config.yaml
moe_layers: [0, 1, 2, 3, 4, 5, 6, 7, 8, 9, 10, 11, 12]
n_head: 8
vocab_size: 16384
lr_head: 0.0108
train_tokens: 295500000
Below are experts of layer 9 (counted from 0) of a mixture-of-experts language model. Rows are named router (the router's row for the expert), up (a neuron's input weights, with its number), down (a neuron's output weights, with its number) and show model dimensions 0-255. Each number is 128 + 24 x the weight over its row's rms, rounded and kept within 0 to 255.
Before each expert's rows: a language model's description of what the expert responds to; "raises" lists some tokens whose logits its average output raises strongly, later layers aside. This comes from a sample of Wikipedia text that the model never trained on.

# expert 45
What it handles: Pipe separators between cells in election, climate and sports tables, especially blank or numeric cells, plus "the" in named courts and decades.
raises: "\n", " ", " c"
router [121 110 135 148 144 111  96 152 106 138 139 134 161 122  90 103 127  84 108 128 134 129 154 136  70 110 142 114 117  86 113 129 113 139 158 153 149 136 114 140 138 143  99 113 133 162 101 134 140 109 156 105 136 165 146 127 156 140 112  97 125 100 143 143 125 152 134 102 146  99  82 158 180 171 104 141  64  98 147 125 147 209 162 108 152 104 143 117 162 145 120 120  94 119 140 134  92 142 101 136 162 107 132 140 159  88 134  80 144 100 130 131 128 153 133  93 118 139  94 124 103 115 160 129 147 147 131 149 117 137 121 151 142 119 108 115 147 126 140 159 103 127  75 125 136 132 140 128 152 134 181 147 135 123 125 130 158 116 124 103 124 139 125 160 100 128 113 127 126 119  54  98 125  92 146 120 153 157 120  83 130 126 113 178 130 183 114 136  84 126 174  61 155 101 128 118 109 120 161 159  99 155 123 126 148 148 130 134 100 139 139  90 176 155 164 139 114  61 129 151 100 121 131 154 127 108 106  99 171 119 141 139 138 135 154 119 130 130 105 117 110 154 106 148 138 108 138 117 163 127 107 153 129 155 105 107]
up4 [163 122  96 142  96  85 158 107 116 138 154 119 151 142 142  89 131 122 150  88 172 145 174 138 168 144 153 113 144 116 134 142  98 125 108 167 160 134 153 143 133  99 109  82 121 105 146 131  92 145 144 148 168 130 107 112 146 110 162 130 131 101 105 111 113 135 146 113 201 113 116 134 129 133 139  96 111 138 150 150 111 166 116 143 132 136 112 153 144 105 111  81 135 144 119 151 116 119 112 160 117 116 164 100 120 163 110 119  98 117  84 117 120 115 115 129  98 126 116 185 116  93 130 198  95 158 117 141 100 128 147 124 142  94 100 157 143 140 120 134 114 147 102 149 158 157 110  90 123  93 136 111 156  98 117 148 124 160 105  77 121 123 120 138 134 123 108 109 150 153 142  88 157 156 148 164 163 103 114 116 141 140 143 157 146 143 140 144 110 153  88 154 130 130  95 105 117 130 153 147  91 143 147  87 138 138 140 156 125 131 174  67 142 139  67 133 122  91 123 156  84 188 117 108 125 107 136 145 144  92 137 129 121 123 173 112 108 105 117 160 109  78 151 152 143 109 115 131 127 139 164 146 119 127 132 105]
down4 [169 109  68 188 157 102  86 116 135 114 110 132 118 125 113 113 158 134 156 110 115 137 129 105 145 117 112 108 123 123 144 123 125  98 133 166 121 135 136 136 139 124 103 111 133 144 138 132  98 128 113 136 108 148  54 169 147 148 177 143 102 128 159 134 124 157 129 149  71 128 132 137 123 173 157 145 153 108 148 141 141 119  67  97 135 160 140  96 131 122 117 142  86 146 126 143 136 104 175 137 105 121 134 112 168 112  92 130  88 126 112 116 140 180 122 135 116 122 106 135 111 148 158  92 178 129 133 162 117 133 121 167  90 139 121 140 168 145 129 167 121  95 137 137 160 120 101 118  99 165 128 169 152  90 109 157 132 146 133 114 165 174 117 133 119 161  98 111  96 114 113 125  95 119 135 136 147 130 141 134  87  93 137 157 146 131 104 127 117 126 143  97 117 128  96 148 138 164 135 106 110 145 157 162  82 134 109 112 137 100 103 147  94 147 126 141 166 128 133 115 116 109  83 113 132 169 151  82 116 159 111 186 125 135  97 105  51 123 132 143 134 141 107 123 137  96 105 154 129 109 127 161 142 154 128 100]

# expert 62
What it handles: Periods and colons after labels, numbers and abbreviations, like Induction: 2005, 4:14, A.G., and degree or minute signs in coordinates.
raises: "\n", " N", " The", " A", " In", " It"
router [139 118 118 190  95  87 104 148 122 139  87 127 122 129  95 101 121 107 150 161 162 171 169 107 142 106 121  97 140  64 130 122 104 108 121 157 159 117 118 119 100 138 145 169 150 123 169 160  91 133  76 100 155 115 114 111 129 124 154 133 150 107 157 117 115 129 128 127 149 118 116 127 120 157 134 113 111 101 161 175  90 178 145 123 140 107 109 103 163 143 125 175  84 113 163 140 101 115  85 118 151 105 145 146 132 150 122  86 129  76 168 118 117 121 141 140 110 135 107 134  92 155 120 147 166 113 119 148 109 139 110 123 149 110  91 120 149 126 114 154 120 128  99 119 121 151 144 177 111 132 177 141 117  95 107 136 186 162 157 144  94 120 137 112 123 118 164 160 150 127  71 111 127 120 156 110 119 145 109  93 104  94 138 149 139 134  98 139 132 137 132  95 102 111 129 133 101 117 132 114 123 143 159 165 156 143 115 150 158 180 101 166 139 128 135 111 154 117 148 137  92 136 103 133 134 118 117 138 114 151  80 128 145 126 103 126 142 117 107 138 160 149 159 150 150 161  94 106 167 141 111 141 121 169 119  77]
up3 [108 107 134 104 142 198 152 133 115 122  93 159 132 157 131 136 102 154 166 117 126 143 152 110 138 114 109 126 113 143 103  83 134 138  89 107 122 165  88 155 158  93 109 147 144 110 102 148 101  73 146  81 142 119 116 130 102 136 125 111 132 128 111 109 113 125 159 122 192 128 103 179 185 113 101 130 142 146 114 128 136 133 150 145 163 115 126 147 133 158 148 167 118 134 154 130 116 105 132 142 123 162 158 143 118 146 128  77 151 134 114 136 133 155 138 124 132  93 101 121 142 124 148 127 123 132 115 132 109 101 139 117 109 117 120 186 153 123 117 110 166 128 139 123 141 108 137 109 142 127 138 115 181  82 106 103 152 114 158  78 150 158 115 117 122 125 121 124 181 187 127 129  89 103 141 123  88 122 139 128 127  85  90 152 115 140  90 164 130 109 125 132 123 135 120  65 123  97 170 131 127 149 151 152 158 144 141 109 126 111 140 120 101 125 119 181 142 119 144 118 129 145 156  96 156 127 124 144 101 156 165 139 107 144 112 157 181 124  95 140 114 135 122 138 185 131 109 155 150 113 138  68 106 141 107  69]
down3 [137 121 144 112 130 124  80 113 146 141 137 148 122 149 139 153 160 100 117 149 165 109  97 145 153 121 127 150 136  88 105 131 114 149 160 115 135 148 133  85 112 147 156 161 162 165 113 104 126 153 112 103  89  59 131 126 125 130  93 121 113 127 155 146  94 122 119 140 126 146 132 139 121 119 156 159 129 108 112 121 114  94 125 106 116 155 129 153 107 130 157  99  87  90  78 169 158 131 104 137 107 140 128 122 116 106 135 131 104 113 122  90 142 118 122 129 153  99 158 142 114 185 126 141 191 134 117 126 139 141 162  91 148 172  77 137 105 131 121 174 139 120 132 135 134 148 149 116 109 128 152 131 121 100 148 152 116 121  92 111 111 152 140 136 148 112 130  77  87 130 122 147 138 154 110 120 122 143 129  97 139 134 116 142 118 124 129 159 130 145 133  71  97 121  78 102  81 126 130  89 109 140 153 150 110 176 126 131 144 132 100 194 102 152 144 165 111 123 144 136 150 115 142 145 128 131 112  89 142 130 108 255 135 149 128 162 116 122 139 132 121 151 109 113 132 137 122 139  86 142 106 136 131 110 114 129]

# expert 38
What it handles: Prefixes such as un, re, co, inter, plus ordinals and quantity words like first, second, one, three, often after the or a.
raises: "im", "att", "-", " D"
router [125 106 113 184 130 124 130 105 159 135 123 157 118 153  73 116 134 139 130 156 137 154 108 131 147 126 114  87 139 113 111 134 108 123 171 161 122 157 179 138 157  99 112 135 131 145 153 111 162  98 121 111 144 159 112 131 122 127 142 125 147  89 131 137 127 122  87 111 156 119  63 164 154 122 146 144 125 135 174 169 136 158 103 124 160 116 138 136 123 112 107 140 155 123 101  93  70 133  92 147 161  76 186 128 194 129  75 109 126 140 129 138 161 138 132 137 151  97 133 142 133 139 121 113 132 117 128  98  94 100 139 136 174 121  88 140  85 103 131 153  96 126 149 132 153 128 136 120 147  84 160 151 111 121 141  53 193 134 127 130 134 136 153 112 111 132 127 143 122 140  68 150 116 134 104 122 130 129 139 107  95 107 135 147 167 150 137 120 106 140 140 121 122 140 124 143 104 161 116 149 140 169 115  94 144 144 144 149 102 141  98  99 153 131 124 128 154 113 153 144 149 137 173 159  91 119 160  94  79 138  85  83 155 116 106 123 112 127 126  88 116 148 149 117  93 117 121 150 140 152 113 138 129 144 142 148]
up0 [108 138 129 197 123 105 114 113 119  92 137 123 112 129 102 152 140 109 177 133  97 162 129 153 140 148 110 111 107 120 110 115 142 155 126 150 133 108 151  97 163 122  87 174 167 152 149 119 123 100 134 109 124 155 140  97  77 111 133  74 146  96 106 105  97 173 107 101 157 141 100 149 142 122 141 119 115 121 157 136 136 152 118 119 123 132 128 101 123 114 152 100 115 117 104 114 133 147 134 126 161  86 150 114 136 137 110 112 147 101 173  84 136 169 126 107 154 139 137 105  92 129 115 145 120  99 129 151 109 134 176 146 155 124  99 130 162  78 121  53 131 120 118 184 139 165 164 142 133 121 120 142 170 154 135  73 144 123 124 100 119 117  97 150  99 123 132 128 147 112 142  83  96 135 128 112 160 180 157 121  99  99 169 165  89 136 118 145 149 109 158 115 131 143 107 149 117 122 128 146 109 142 143 127 133 139 147 108 127 148 131 103 104 133  93 150 149 104 129 191 161 183 121 143 143 123 130 110  84 143 119 108 147 121 145  98 113  78  91 127 139 118 160 132 115 137 146 176 132 124 122 152 138  95 164 107]
down0 [121 128 129 128 124 121  73 122 115 111 151 166 139 127 125 120 161 127 129 166 132 121 130  79 114  90 157 131 140 164 122 111 165 140 122 127 115 143 129 109 120 186 124 110 153 164  82 148 105 141 167  83 122 142 144 159  94 145 141 106 134 165 144 166 120 137  95 141 144 144 142 108  96 122 142 155  88 105 105 134 128 144 118 102 100 129 144 117 167 162 120 122 118 113 171 168 112 129 127 120 113 110 105 120 135 189 139 169 118 134 117 129 104 134 110 142 123 169 145 124 110 151 117 147 109  57 137 121 170  98 172 185 109 163 132 120 117  92 107  91 127 131 142 128 111 128 126  92 121 135 140 132 117 144 146  95 121 110 128 130 123 185 139 101 145 103 188 134 138 117 157  81 100 115 103 117 129 112 113 122  85 147 153 110  82 112 128 108 121 115  71 116 125 116 120 126 160 165 131 125  99  92 135 134 159 120 161 151  99 155  99 129 137  92 114  67 136 164 107 151  83 154 139 133 150 133 165 141 138 137 129 155 126 119 160 123  93 117 149 139 134 153 121  68 111 141 123 116 140  78 120 138 167 151  97 134]

# expert 60
What it handles: Vowel or short vowel-consonant fragments inside words after an initial consonant, e.g. "sp-o-iling", "coll-o-quial", "K-appa".
raises: "ia", "ish", "ly"
router [107 130 143 150 128 125 105 157 155 172 103 158 119 109  69  98 100  84 142 132 135 139 128 116 152 124 125 112 125 100 122 141 138 150 107 109 152 164  98  95 127 130  82 139 135 135 108 125 101  98 109  82 171 227 125 132 110 157 149 107 172  84 103 140 125 134 121 133 142 153 130 171 125 153 136 124 107  95 142 168 130 166 139 115 145 116 118 127 144 147 120 136 121 106 150  89 152 156  53 124 107 153 133 110 134 131 109  90 130  95 136 131 133 106 158  97 151 123 144 121 123 150 120 146 132 151 151 125 113 159 151 163 168  96 112 128 127  91  95 158 139 129 119 167 134 120 106 127 120 130 137 127 105  78 107  82 157 145 139  98 108 158  90 197  82 137 111 184 122 150 139 128  98 142 137 136 156 159 118 114 136 144 129 152 138 187 128  96 106 138 159  74 144 107 127 135 140 148 143 116 104 140 132 130  98 144 121 128 130 126 148 113 145 130 113 158 162 114 128 140 112 161 112 119 126  81 117 125 122 142 126  91 103 131 116 108 163 138  81 122  99 152 145 131 128  97 104 111 166 142 153  99 124 138 145 114]
up1 [127  75 146 168 105 119 108 127 137 134 147 119 134  84 111  75 132 164 134 110  93 153 133 110 177 117 107 113 114 104 126 125 157 118 140 144 114 139  82 133 132 158 106 129 105 121  90 116 108 127 144 137 179 185 122 118 116 119 124 136 121  58 108 146 138 130 171 126 143 141 132 113 109 136 138 116 166 111 151 146  97 136 142 159 131 136 103  93  77 117 123 103 186 124 137 140 139  90  93  84 107  96 146 132 149 130 154 123 171 143 152 154 100 145 133 160  90 118  82 138 116 107 117 102 151 139 106 156 126 116 113 179  99  68 149 149 123 111 129 140 118 117 124 143 138 112 104 151 152 128  84 121 119  96 111  87 117 131 125 127 101 126 173 136 115 133  85 124 120 128 125 129 101 135 120 149 127 148 123 133 116 160 101 147 166 146 168 134 126 163 185 123 177 140 105 143  87 116 108 126 138 155 124 169  98 127 135 110 150  90 114 115 135 136  80 133 155 146 119 139 150 175 120 132 141 145 151 127  84 102 125  80 102 136 149 113 150 161 126 166 124 138 153 175 121 146 112 113 185 150 135 118 154 125 105 121]
down1 [131 103 126 136 120 156 129 115 141  89 136 120 110 137 137 117 155 167 103 120 143 118  79 145 137 108 123 120 134 156  98 108  98 149 138 155 161 149  96 139 159 163 100 121 116 132 127 125  74 134 122 119 119  72 123 124 167 141 113  80 140 181 108 165 102 112 136 115 179  98 127 127  91 112  94 125 142 115 100 142 122 120 135 139  86 128 133 124 147 140 181  63 108 116 121 163 130 114 134 149 139 110 182 141 133 109 150 110 125 117 107  98 145  94 157 106 102 173 105 135 111 121 177 123 110 131 102  84 174 141  92 111 132 165 150 152 144 105 147 119 104 163  95 152 102 100  84 102 120 161 112 158 120 140 142 140 109 106 130 117 133 123 154 124 129 119 150  67  93 114 148 168 118 156 141 119 141 166 128 166 163 130 153 137  93  96 116 163 144 150 128 111 134 109 162 110 167 139  79 118 138 137  81 146 145 114 143 158 123 109 129 142 107 129 158 141 136  87 123 145 136 151 107 125  87 147  94 123 120 138 143 155 149 150 122  88 106  93 166 137 163 144 131 119 123 131 151 185 126 129 116 147 109 173 147 116]

# expert 34
What it handles: Prepositions in, on, during, until that open dates, years or places, often sentence-initial as in In 1989 or In June.
raises: " ", " the", " a", " his", " this", " an"
router [ 90  93  88 150 133  81 103 112 130 120 118 144 107 122  71 100 129 121 142 147 107 104 133 123 136 153 152 100 129  94  75 137  98 134 137 163 161 155 111 115 121 127 102 131 103 150 123 130  98  97 114 138 116 151 131 107 152 139 121 136 133 135 140 134 146 137 134 138 164 119 118 166 114 104 167 121 153 141 148 140 156 183 108 142 136 132 165 120 155 111 131 154 160 139 142 110 132 135  86 119 133 117 153 156 168 157 126 104 148 140 142 104 171 116 113 119 115 105 104 120 175 128 127 139 156 149 138 120  89  89 152 156 161  91 122 140 129 139 108 135  88 139  91  89 140 112 129 198 149 103 148 152 139 139 100 106 144 137 134 109 118 150 115 162 122  64 144 147 131 145 102 117 119  60 124 108 107 137 101  97 117 152 103 164 145 163 101 151 120 131 127  81  79 152  94 121 111 184 126 144 116 130 157 144 172 161 125 126 177 110 106 117 146 125 141 120 166 103 153 132 104 126 124 182 121 123 118 107 135 126  73 111 117 144 137  93 165 117 143 152  83 127 139 100 137 155 107 149 167  95 119 141 114 145 153  95]
up0 [113 113  93  90 159 115 147 146 154  97 110 116 143 136 141 143 136  84  96 151 120 164  98 116 100 131 184 100  84 105 157 167 121 115 169 134 138 159 123 129 138 115 119 127 141 115 117 137 146  86 136 143 145 132 128 134  78 156 157 108 107 128 146 153  96 176 141 111 159 130 114 133 130 123 117 130 122 106  91 169 143 153 144  93  79 136 124  80 130 138 140 125 129 164 123 112  97 100 117  84 125 147 113 113 152 140 131 108  91 114 117 117 160 146 137 159 111 128 183 143 112 164 152  93 149 108 139  86 110 128 132 136 186 139 133  85 126 144  63 136 138 154  97 102 164 129 141 138  92 120 126 144 135 128  99 139 129 162 157 157 128 144 151 123 112 110  77 112 131 135  99 113 104 121  98 113 115 123 121 146 127 137 108 133 121 145 148 116  81  94 160  84 110 119 136 120 139 140 100 133 127 150 127 154 200 160 171 113 111 140 140 144 118 130  83 181 114  63 116 154 120 111 156 148 158  90 128 101 129 160 130 119 105 163 139 170 162 154 129 149 103 148 116 129 148 128 135 126 101 103 163 106 113 116 124 109]
down0 [148 105  93 134 149 143  93 161 102 142 130 140 108 119 159  92 176 142  70 109 168 114  85 140 117  78 114 175 118  98 121 121 119 105  90  80  63 164 152 101 178 132 123 137 131 130 140 147 140 149 133 126 158  86 120 115 143 102 115 178 132  83 109 141 156 126 129 121 143  89 119 124 169 157 129 137 151 128 136  91 131 146 132 125 132 175 123 162 121 117 123 142 125 140 164 113 135 121 161  86 145 126 111 131 120 120 109 159 141 126 155 146 127 134 124 143 160 120  99  91  89  97  95 161 128 151 135 115  95 115 104 140 123 132 106 133 107 131 117 123 109 126 155 165 124 115 120 135 154 108 122 105 167  85 161 140 160  95 106 153 146 106 125  91 102 101 119 148 130 118 166 175 122 139 117  95  94 133 109 136 164  90 122 113 116 165 166 129 144  91 136 118  92 101 148 125 133 109 117 162 106 114  89 105 112  72 120 122 114 129 141 155 155 161 103 126 119 112 146  83  99 146 171 121 150 128 138 190 145 126 132 140 169 104 139 117 117 137 188 142 138 130 134 106  85 163 116 131 151 119 148 134 131 145 139 123]

# expert 49
What it handles: The words of, and, was, is, were, be, or within running sentences, strongest in House of Representatives.
raises: " the", " a", " all", " ", " an"
router [ 99 124 112  99  80 125 104 142 167 136 117 171 127 159 105 137 116  98 105 115 136 152 147  97 118 139 144 134 130 127  69 134  92 153 155 127 136 138 110 123 101 142 101 130 140 159 129 107 137  98 184 129 160 108 139 131 130 165 141 102 164 142 130 127 175 142 111 113 145  97  86 162 111 152 169  96 100 113 139 155 115 156 135 144 150  99 102 127 177  95 124 124 111 136 156 151 130  96 120 113 131 162 134 126 129  90 122 121 122  95 141 100 127 123 144 170 134 149  87 111 111 124 126 122 162 177 135  93  92 141 124 183 191 122 111 132 133 172 112 159  82 128 130 128 112 114 112 109 177 138 161 132 171  96 124 129 172 127 195 136 106 128 136 122 104 149 146 141 142 100  91 104 106 114 149  99 103 147 107  99 123 113 175 136 127 127 164 101 125 175 139  55 116 120 109 130  93 120 113 128 107 121 123 123 149 149 143  99 138 109 144 151 115 144 159 118 159 112 129 136 146 148 145 180 132 113 140 145 107 116  80  98 139 162  98 116 150 162 125 125 119 174 111 142 111 135 107 133 155 124 113 120 147 159 111 107]
up0 [146 129 131 129 102 119 112 181 144 101 139 162 140  78  84  87 133 154 120 166  78 155 131 108 142  88 128 109 130 137  94  86 103 130 138 167 136 109  99 123 130 135 115 130 151 107 140 152 112 113 115 153 124 118 106 146 138 126 136 135 134 144  89 171 153 109 125 112 124  91 144 128 128 144 135 138 155  93 119 146 162 137 141 134 130 136 104 126 179 135 120 111  91  88 140 112 126 115 119 174 107 122 172 136 106 128 126 113  97 174 114 132 122 110 164 122 130 105 141 143 133 115 173 132 165 160 163 133 121  91 155 182 149  84 147 131 156  94 129 123 108  92 134 159 138 141 120 142  73 124 124  72 179 136  74 122 134 126 114 126 161 118 164 103 128 114 149 130 118 129 158 103 133 150 153  78 177 116 139  96  61  90 132 119 160 116 137 124 137 125 134 138  99 146 126  96 111 134 135 141 133 138  98 149  86 114 162 114  93 112 144 110 164 146  96 122 137 113 132 113 152 188 101 169 141 115 161 124 145 106 149 118 158 175 159 106 128 114 138 137 126 124 100 160  94 124  81 135 120 146 138 151 122  99 166 109]
down0 [163 149 164 118  99 129 113 154 138 157 145 126 115 132 139 171 164 128 134 152 125 123 107 151  81 133 115 177 144 118 123 121 132 128 131 105 105 160 123 129 155 124 104  99 124 144 123  80 138 148 168 100 120 156 109 168 123 178 144 117 164 152 149 125  98 176 137 101 101 113  83 116 101 112 154 121 138  91 155 151  91  88 122 112 134 125 123  79 141 147 153  90 141  99  83 116 118 164 135 144 162 134 101 122 136 145 112 110 116 135 139 111 132 141  89  97  75 130 104 144 107 122 116 136 160 128 145 138 183 110 107 144 110 145 127 101 177 130 117 109 131 137 174  98 121 134 128 108 157 128 110 142 167 102 127 102 133 152 116 151 168 119 123 136 110 130 123 120 133  87 141 127  83 108 144 153 177 116 148 145 135 144 124  85 150 126 167 122 139 129 150  87 146 140 133  83 129 131 147 109 119 139 103  91 128 151 124 125 159 147 101 134 154 140 177 131 132 149 166  78  75 171 104 148 137 129 104 102 117  84  90 184 128 110 144 123 108 116 126 110 112 149 116  96 120 193 154 107 137 100 125 143 131 118 134  76]

# expert 0
What it handles: Verbs after a subject, mainly is, was, are, were, plus participles like based, located, born, and "place" in "took place".
raises: " in", " to", " as", " on", " out", " his"
router [104 112 126 110  82 121 112 117 127 149  79 125 150 163  73  82 120 132 137 155 157 160 158 142 175 110 127 132 111 123  92 130 111 149 128 129 170 150 128 121 148 120  81 108 139 177 129 116 114 104 149 103 123 141 104 151 122 161 119 150 173  75 149 126 156 135  95 139 146 110 140 177  99 159 121 115 149 132 111 147 112 171 138 123 149  72 103 117 163  98 153 161 126 126 120 118 124 131 128 167 134 145 174 122 164 137 119 119 142 144 135  74 151 104 136 119 116 138 124 114 108 148 137 174 119 165 134 126 108 152 132 125 132 132 113 135 161 158  99 149 101 156 116 145 140 101 110 142 144 110 188 107 144  99 108 134 188 118 141 141 114 136 145 134 128  97 210 127 154 151  66 101 124 117 143 118  97 148 134  78 134 120 143 161 105 146 116 145 115 159 128  49 149 132  67 147 112 128 118 152 121 163 143 134 144 128 130 130 131 105 146 110 114 118 131 154 144 102 123  93 120 162 153 119 131 110 128  81 127 135  89  77 118 151 126 119 151 119  98 117 129 118 122 117 146 101 129 119 140 160 149 112 114 142 137 117]
up0 [125 153 119 116 173 140 119 128 138 124  97 131  81 143 123 100 120 140 109 119 126 182 179 126 115  71  95 129 135 112 144 110 174 167  97  99 150 166 135 105 125 115 100 127 126 157 127 115 112 165  90  80 120 115 136 145 145 137 112 149 163 150 179 115 128 106  91 135 124 149 181 154 115 102 144 197 175 149 131 133 119 165 119 141 144 111 169 139 141 103 139 142  88 133 140 137 141 141 106 144 174 128 158 121 157 139 112 138 110 135 114 141 135 156 125 103  97 145 122 110  98 140  96 121  81 106 162 103 132 125  94  84 125 152 188 127 146 120 128 139 106 145 179  82 178 124 121 103 166 178 154 110 130 160 120 146 133  97 157  98 133 130  87 118 107 129 138 126 107  72 120 100 125  92 128 135  78 163 153 127 130 169 118 139 145 157 125 145 137 116 121  65 117 159 122 119 144 111 120 143 157 142 136 138 141 112 168 135 144 118 125 108  96 131 140 157 104 120 127 121 139 146 146 119 124 150  95 117 108 140 114 114 118 106  97 145 147 136 121 168 152 121 152 101 132 112 124 120  99 156 126 145 147 166 123  86]
down0 [151 122 108 181 105 112 108 108 131 177 188 127 140 104 153 105 131 121 131 167 127 106 124 125 107 132 142 145 143 130 145 103 126 120 181 146 127 133 121 108 100 123 103 153 121 122 122  97  94 123 117 118 150  71 133  98 161 135 116 138  98 120 126 151 149 113 148 123 135 148 109 148 100 158 148 154 140 114 116 154 118 115  61 130  66 124 151 112 130  86 122 116 114 144 118 152 128 118 105 164 139 165 125  81 141  90 133 111 102 100 110 144 145 107 155 110 137 149 120  99 162  85 109  98 109 114  83 120 153 115  94 120 134  99 107 135 137 132 165 122 118 122 112 125 166 129  95 152 149 147 114 110  84 195  87 105 110 146 151 109 126 125 148 128 160 110 128 121 123 122 132  92 145  57 123 138 152 167 164 123 150 153 107 142  99 185  86 137 117 166 105 115 131 133 138 132 149 120 116 137 115 148 113 156 139 191 132 139 136 116  93 128 109 115 137 112 119  87 194 163 146 106 153 112 145 161 120 104 123 111 143 135 171 141 174 114 116 142 145 166 111 174 126 139 124 145 135 164 128 127 100 105 147 127 105 150]

# expert 1
What it handles: Adjectives, quantifiers and participle endings after articles or and, such as cold, several, new, many, disappointing.
raises: ",", " ", " and"
router [159 137 120 172  76  89  91 151  94  94  86 160 110 134  96 164 149 117 118 118  93 139 135  76 145 147 171  97 110 140 100 105 130 152 131 171 127 137 153 167 149 160  68 136 149 148 128 116 129 100 129 115 163 177 112 147 141 166 141 143 154 143 108 168 155 141  91 132 166 110 111 161 132 136 119  96 140 130 126 139 115 163 147 150 154 125 101 103 132 101 145 137 114 128 163 119 103 143 125 103 135 127 161 142 138 135  95 107 104 120 166  90 162 124 147 124 138 130 140 133 110 141 120 108 109 112 144 150 129  95  92 133 139 142 115 144 110 106 112 171 106 153 110 138 144 143 149 127 121 152 173 115 107  79 106  73 204 111 121 131 126 142 145 138  82 129 127 122 157 129  88 103 109 117 105 111  99 125 115  98  80 109 144 178 108 135 147 161 124 155 153  82 114  99 125 130 133  90 147 155 115 126 122 146 135 162 166 123 122 104 124 111 133 153  99 166 127  76 172 125 137 133 142 151 113 129 128 105 106 124 125  97 150 132 109 105 142  79 123 105  93 116 164 138 113 126 114 136 139 114 134 153 150 170 126  99]
up0 [152 108 139 132 164 103  83 125 104 128  98 173  50 108 119 139 153 114 151  96 112 118 120 110 182 118 151  83 173 112 142 166 122 133 139 107 115 100  94 104 109 105 100 166 126 184 141 141 157 132  99  77 114 154 118 101 106 142 123 137 158 135 125 135  52  89 149 145 132 150  68 136 127 163 137 116 147 128 152 105 118 142 140 163 182 113 118 138 122 130 173 144 111 133 113 122 113 115 125 139 117 162 170 137 148  59 156 119 150 109 140 135 145 142 154 135 162 164  97 109 103 134 112 120 117 137 117 144 120 123 101 149 123 131 133 121 120 145 147 147 150 160 129 114 162 159 129 147 132 177 155 139 135  91 100 103 106 130 124 146 113 170 132 163 127 154 122 106 172 106 129 158 128  87 108 114 103 119 123 102  84 135 152 159 131 144 142 154 135 150 134 105 109  88 103 142 138 162  80 102 155 104  99 161 140 123 107 114 104 127  97 177 140 179 116 109 111 162 112 121 124 149 141 104 147 104 114 102 162 112 146 125 113 132 122 128 129 138  92 153 133 129 112 113 158 119 140 133 135 121  97 117 131 101 109 137]
down0 [167 107 178 142 135 102 107  80  88 142 118 165 139 125  98 118 111 115 136 105  95 111 144 147 180 150  98 133 156 165 141 122 105 128  84  98 130 107  92 118 184  83 110  87 122 117 122 103 107 159 139 116 159 147 168 115  91 145 108 108  97 129 166 106 135 107 153 136 116 142 113  89  93 127 127 125 152 113  79  98 132 116 145 160 133 128 142 172 149 167 124 145 114 169  82 128 188 120 187 139  61 168 136 147 128 133 128 134  93 123 123 152 116 140 159 110 143 163 101 106 125  45 109 143 127 102 185 148 106 132 123 132 140 141 117 156 111 147 137 156 128 154 116 144 162 138 121 104  92 117 140 117 157 146 108 118 123 115 140 102 107 137 126 157 146 132  95  84 113 141 133 104  93 115 120 109 126 118 162 137 137 127 136 119 163 113 109 171 142 161 140 138  97 120 155 138 115 139 133 171 133  92 105 114 122 139 138 140 163 120 131 124 111 152 103 121 145 150 119 119 113  94 140 127 147 162 136 125 112 129 146 154  98 102 151 159 129 138 116 147 140 111 146 146 132 114  78 125 163 107 142 110 116 165 159 123]